{
  "n_layer": 12,
  "d_model": 192,
  "experts_per_token": 2,
  "d_expert": 128,
  "d_shared_expert": 0,
  "moe_layers": [0, 1, 2, 3, 4, 5, 6, 7, 8, 9, 10, 11],
  "n_kv_head": 1,
  "head_dim": 64,
  "rope_base": 10000.0,
  "init_std_o": 0.0115,
  "optimizer": "adamw",
  "weight_decay": 0.072,
  "lr_head": 0.00633
}
Below are experts of layer 4 (counted from 0) of a mixture-of-experts language model. Rows are named gate (a neuron's input weights, with its number), up (a neuron's input weights, with its number), down (a neuron's output weights, with its number) and show model dimensions 0-191. Each number is 128 + 32 x the weight over its row's rms, rounded and kept within 0 to 255.
Before each expert's rows: a language model's description of what the expert responds to; "comes after" lists some tokens at least twice as common just before its tokens as in all text. This comes from a sample of Wikipedia text that the model never trained on. Tokens count by the router's weight.

# expert 7
It responds to: Subject pronouns he, she, it and nouns for work or media such as career, film, album, music, often after the or section headings.
comes after: " the", "ic", ".", "==", "ing", "duc"
gate0 [143 160 108  88 130 173 178 100  98 116 137 131  94 168 129 100 114 115 104 147 118  71 143  83 146 108  95  94 121  70 128 123 114 149 107 142 183 122  97  76 122 152 177 144 138 148 148 116 166 121 170 122 170 127 141 111 158 142 136 171 201 131 101 114 174 112 127 135 124 122 149 119 127 100  92  65 153 160 121  99 106 141 132 150  88 232  94 107 111 139 142 141 192  96 167 187 189 196 121 157 174 129 122 200 162 189  95 163 151 144  49  95 147 126 130 118 155 116 142  69 121  48 109  72 169 108  98 152 130 172 122 116 126 137 166 130 172 152 194 189 135 172 151 113 135 132 132 138 125  88 139 115  99 153 139 138 169 165 151 119 140 150 119 158  77 123 122 100 100  77 126 116 131 114  66  96  99 162 151 113 109 168 166 128 146 114  37 143 162 139 138 140]
up0 [159 127 114  99 144  99  55 104 108 179 116 170 119 134 107 175 148 109 173 183 158  70 133 140 148 133  90 146 123 112 136 113  35 123 203 108   0 182 133 158 103 175 141 124 124 148 179  64 121  97 108 170 159 130 163 156 150 101 162 158 158 136 150  93 133 123 171 117 137 131  94 130 145 134 106 113 160  66 114 105 129  78 127 161 123 118 190 131  64 161 140 132 153  88  70 182 134 126 126 156 123 133 196 118 133 123 137 111 132 131  80  83  92 113 179 106 155  64 150 141 125 125 143  91 160 142 162 113 165 106 103 132 149 109  80 132  82  68 144 161 124 192 125 136 160 162 146 128 171 100 118 124 117 126 116 187 114 169 160 113 115 117 183 146  76 126 124 130 153 145 142 134 107 134  93 130 138 143  67 114 148 161 192 179 126 133 121 146 105 146 128  92]
down0 [ 88  76 168 110 126 145 164 185 152  70 103 119 103 159 109 160  83  85 138 195  87 131 164 185 151 126 149 139  95 112  80 128 197 151 117 109 106 207 150 149 174 117 153  53 100  69  89 107 138  95 133 201 172 123 132 125 127 138 138 149 131  98 158 118 125 110 111 137 133 122 182 137 138 109 139 139  88 102 146 209 110 170 119 144 190 120 109 129 115 141  99  77 124 174 133 123 157 124 146 138 163 142 162 201 156 160 125 115 101 112 121 124 104 113 117 170 184 149 127  77 115 156 152  85 105  94 140 113 207 133 133 143 141  53 178 145 148 115 167 136 112  82 126 209 121  95 131 171 190 107 111 143 138 107  90  84  84  80 155 147 119 150 126 133 129 178  87 153 153 127 104 102  69 177 159 150 129  84 122 141  81 121 120  91 123 123 114 128 133 164  94 127]

# expert 11
It responds to: Final pieces of names and words, plus spaces and short function words, such as Tee-ri, Nathal-ie, she, to.
comes after: "e", "te", "re", "o", "de", "le"
gate0 [139 146 166 122 145 112 117 107  69  96 145 139 175 162 107  93 120 145 162 182  81 103 169 137 189 182 155 105 133 104 148 205 104  83 152 129  92  96 133 140 111 151  79 133 136 116 142 122 150  73 118 142 118 128  96 133  99 151 109 100  77 154  93 120  57 119 105 151 135 134 175 167 135 136 117 146  92 170 140 140 119 127 139 210 160 130  79 138  87 134 122  97 153  93 129  87 113 121  79  68 125 136 112 105 174 125  96 111 138 138 149 127 127 168 149 194 188 139 127 151  78 130 161 158 138 140 164 118 122  92 122 137 119 131 133  99  89  77 230 129 102 134 102 160 118 106  82 127 140 119  66 118 174 159 147 178 135 102 145  50 165 126  85 169 125 134 110 146 131 180  93 149 144  96 130 101 155 143 135  91 131 227 136  77 138 101 108 144 126  25 171 121]
up0 [138 163 118 103 115 151 146 102 180  87 153 109 147 158 143 183 109 117 118 147  77 138 156 111 122 126 158  77 144 121  92 154 153 146 123  78 118 166 120  84 124 131  93 138  92  90  89 122 163 132 118  88 140 130 135 133  86 152  85  73  68 148 106  98  95  78 120  99 167 149 140 165 170 130  89 221 132 175  59  94 145 157 148  88  83 126 106 111  98 112 114 208 157 123  90 153 124 104 196 157 105  70  62  87 110 132 119 148 157  72 129 150 107 123 159 106 161 137 162 142 125 120 100 149 132 114 143 177  91  79 165 133  84 120 148  99 137 131 169 171 104 152 160 145 115 158 133 154 100 168 109  86 105 107 151 126 117 123 150 140 148 145  52 150 190 142 147 144  63 103  80 182 131 161 132 138 138 172 148 157 144 106 139 182 137  99 111 190 198  77 132  64]
down0 [143 137 169 102 199 105 168  68  63 103 179 120 146 150 102 112 162 106 128 110 147 145 151 144 107 120 178 147 137 136  96  82 105 135 172 183 150  95 121 186  80 137 135 134 138  96 202 147 112 141  91 164  93 105 135 116 165  30 130 113 121 122 144 166 156 112 121 209 100 138  98 161  97 109 175  84 140 114 194 128 164 135 114 128 147  98 113 132 172 121 118 161 114 118  95  65 115  91 102 150 166 132 153 152 133  98 108 152 128 238 104 146 185 159 106 173  71 152 132 105 102 121 167  89 122 100  97  97 152 132  75 129 100  91 137 103 169 144 130 105 164 136 148 108  86 123 108  74  71 129 126  99 112 143 108 176 117 117 132 113 118 128 167  81 199 170  70 148 102 113 173 142 128  86  89 107 124 135 169 124 156 146 154  90 133 135 151  65 126  97 139 138]

# expert 23
It responds to: Short vowel-heavy pieces right after prefixes like de, re, se, vi, such as de-lu-xe, re-con-naissance, se-ni-or.
comes after: " de", " re", " De", " se", " Re", " be"
gate0 [113 148 136 103 135 169 168 114 175 114 130 138 175 142 108 102  45 123 191  75 190  95 125 148 151 135  78 162 164  82 100  81 106 121 134 160 126 164  72 159 163  54 102  78 171 110 135 108 122 129 122 117  61 136  79 154  83 140 158 116 108 188 176 143  73 109 104 118 120 133 170 166 120 160 140 175 117  60  99 156 120 164 114 119 131  98 161 136  95 137 124 151  86 140 135  95 152  52 106  93  85 118 141 192 104 140 110  86 107 102 142 137  71 108 127 184 151 104 104 149 122 109 143 134 140 151 130 144 151  82 164 114 103  82 118 129 135 120 137  99 104 143 152 155 101  90 118 113  71 150 122  94  64 107 100 134 127  99 150 152 139 131 168 161 129 129 141  68 149 143 125 114 140 133 145 209 118 106 131 105 139 215  92 120  52 108 168 103 186  90 167 145]
up0 [ 94 131 117 105  79 157 142 150 151  87  89 125 131 134  78 161 128 175 112 124 169 158 188 170 110 127 149 139 163 136 147 113 184 100 114 165 133 165 153 157 143 126 125 143 118 169  95  75 184 194 138 123 175  91 171 152 136  84 119 102 136  98 110 206  71 138 143 182 142 119 126 130 165 167 116 128 116 102 178 204 134 119 163 140 125 121 173 113 128  89 125  83 130 148  45 142  56  83 128  88 158 172 143 114 155 133 140 165 117 118 134 133  85 188  62 132 206 152 125 135 111 151 119  80 106 150 173 151  76 138 108 135 182 131 156 132 134 119  72 119 108  64  87 148  89 130  93 148 171 106 155 109 161 150 153 183  70 132  66  94 138 158 156 169  91 171  96 142 102 145 143 137 141  97 142  76 154 151  84 140 164  80 122 129 164 125 119 128 148 106  95 137]
down0 [173 126 163 119 130 140 121 137 195 130 124 108 152  94 174  94 139  57 135  63 141 147 129 132 118 110 123 173 171 163 128  96 125 173 149 129 105  70 108 122  50 104 126 140  99  99 154 132  94 154  98 155 112  95 107 182 121 136 120 138 149 139 166 151  98 168 153 113 115 137  80 127 176 131 126 146 173 140 148  89 146 203 191 189 119 160  36 165 105  80 127 124  71 129  95 140 132 140 161 155  76 149 132 170 100 137 142 131 136 105  95  80 122 124 113 136 122 118 128 168 106 147  81 104 177 123 151 120 132 185 177  67  82 168 137  92  84 119 163 118 103 110 170  90 105 140 129 115  85  95 112 181 152 134  74 172  84 127 123  94  87 167 134 100 112 151 218 164 128 142 199 127  81 171 166 126  80 122 170  93 158 118 160 172 121 129 111 147 138 128 134 172]

# expert 30
It responds to: Final pieces completing common words, especially y and ly, as in sacristy, wealthy, goodbye, multiple, firefighters; also words like same, father.
comes after: " the", "th", "st", " st", " an", " The"
gate0 [190 126 119  99  88 127 111 141 128 140 105  88  92  99 147 149 147 111 112 115  95 130  80 112 149 108  99 127 123 105  70 128 132 122 121  93 173 133  84 124 145 128 174 142 131 158  61  85 122  70 131 175 113 127 190 134  97 154  61 106 124 110 113 187 144  80 166 122  77 124 144 130 159 177 144 102 196 135  91  43 158 115 108 141  91 163 134 105  76 148 127 128 117  88 150  84 142  86 134 134 121 152 104  48 133 150 112 100 130 166 120 111 123 134 163 121 154 121 153  75 162 175 174 135 145 147 152  91 161 137 121 160 121 150 244 129  81 115 153 169 165 182  71 163  82  65  55 176 143 139 115 171  87 138 130  98 105 142 102  82 131 169 151 177 121 131 125  84  89 129 108 161 142 147 122 127 139 167 147  68 107 101 140 114 141 179 176 146 135 104 134 119]
up0 [150 103 101  83 101  78 160 113  61 129  73 138 124 133 144  76 194 164 156 165  92  67 149  56 130  98  95 106 168  73 118 108 160 176 140  58 134 144 132 150 175 146 132 140 130 154 104 148 131 132 103 172 168 118 143 121 128 164  15  81  95 142 131 174 159  91 159 134 113 160 155 163 117 122 176 137 111 150 101 160 135 130 114 107  95 132 154 113  79 132 103  90 141 144 161 107 153 135 125 147 145 136 138 135 155 132 118  75 139 136 130 109 104 161 131 130 145 137  92 138 126  89 173 173 109 141 146 167 194 107 139  97 145 139 171 114  34 134 142 111 103 158 194  98 129 143 137 182 134 173  78 140 124 150 208  98 144 173  89 200 207  93  82 156 139  76 126 188 106 151 126  92 112 129 157 115 148 141 116 137  77 131 147 137 125  83 135 104 137 121 129 129]
down0 [160 166  99 192 154 138  88 189 153 151 135 145 142 140  84 125 142 100 134 130 137 124 159 155 171  70 147 100 173 126  53  78 120 115 124  96 166 141 176 159 142 137 118 150 118 140 110 156 106 111 113  71 176  83 130  23 137 126 144  68 135 141 174 130 141 152 129 128 113 145 132 174 120 177 124 168 108 108 108 120 154 170 154 142 111 101  82 116  95 197  96 135 134 151 141 118 138 101 143 134 113  70 151 134 195 173 146 112 129 108 161 109 126 146 109  78 148 184  87 129 175 114 104 114 103 145 162 115 114 192 173 120 107 138  77 161 163 118 118 118 179 145 162 146 116 184 215  57 124  99 139  93 122  78  96  96 130 165 108 201 170 128 117 103 125  95 124 153 114 128 113 155 172 100 142  73 208 148 157 123 108 121 155 107 123  75 145 125 149 112 106 185]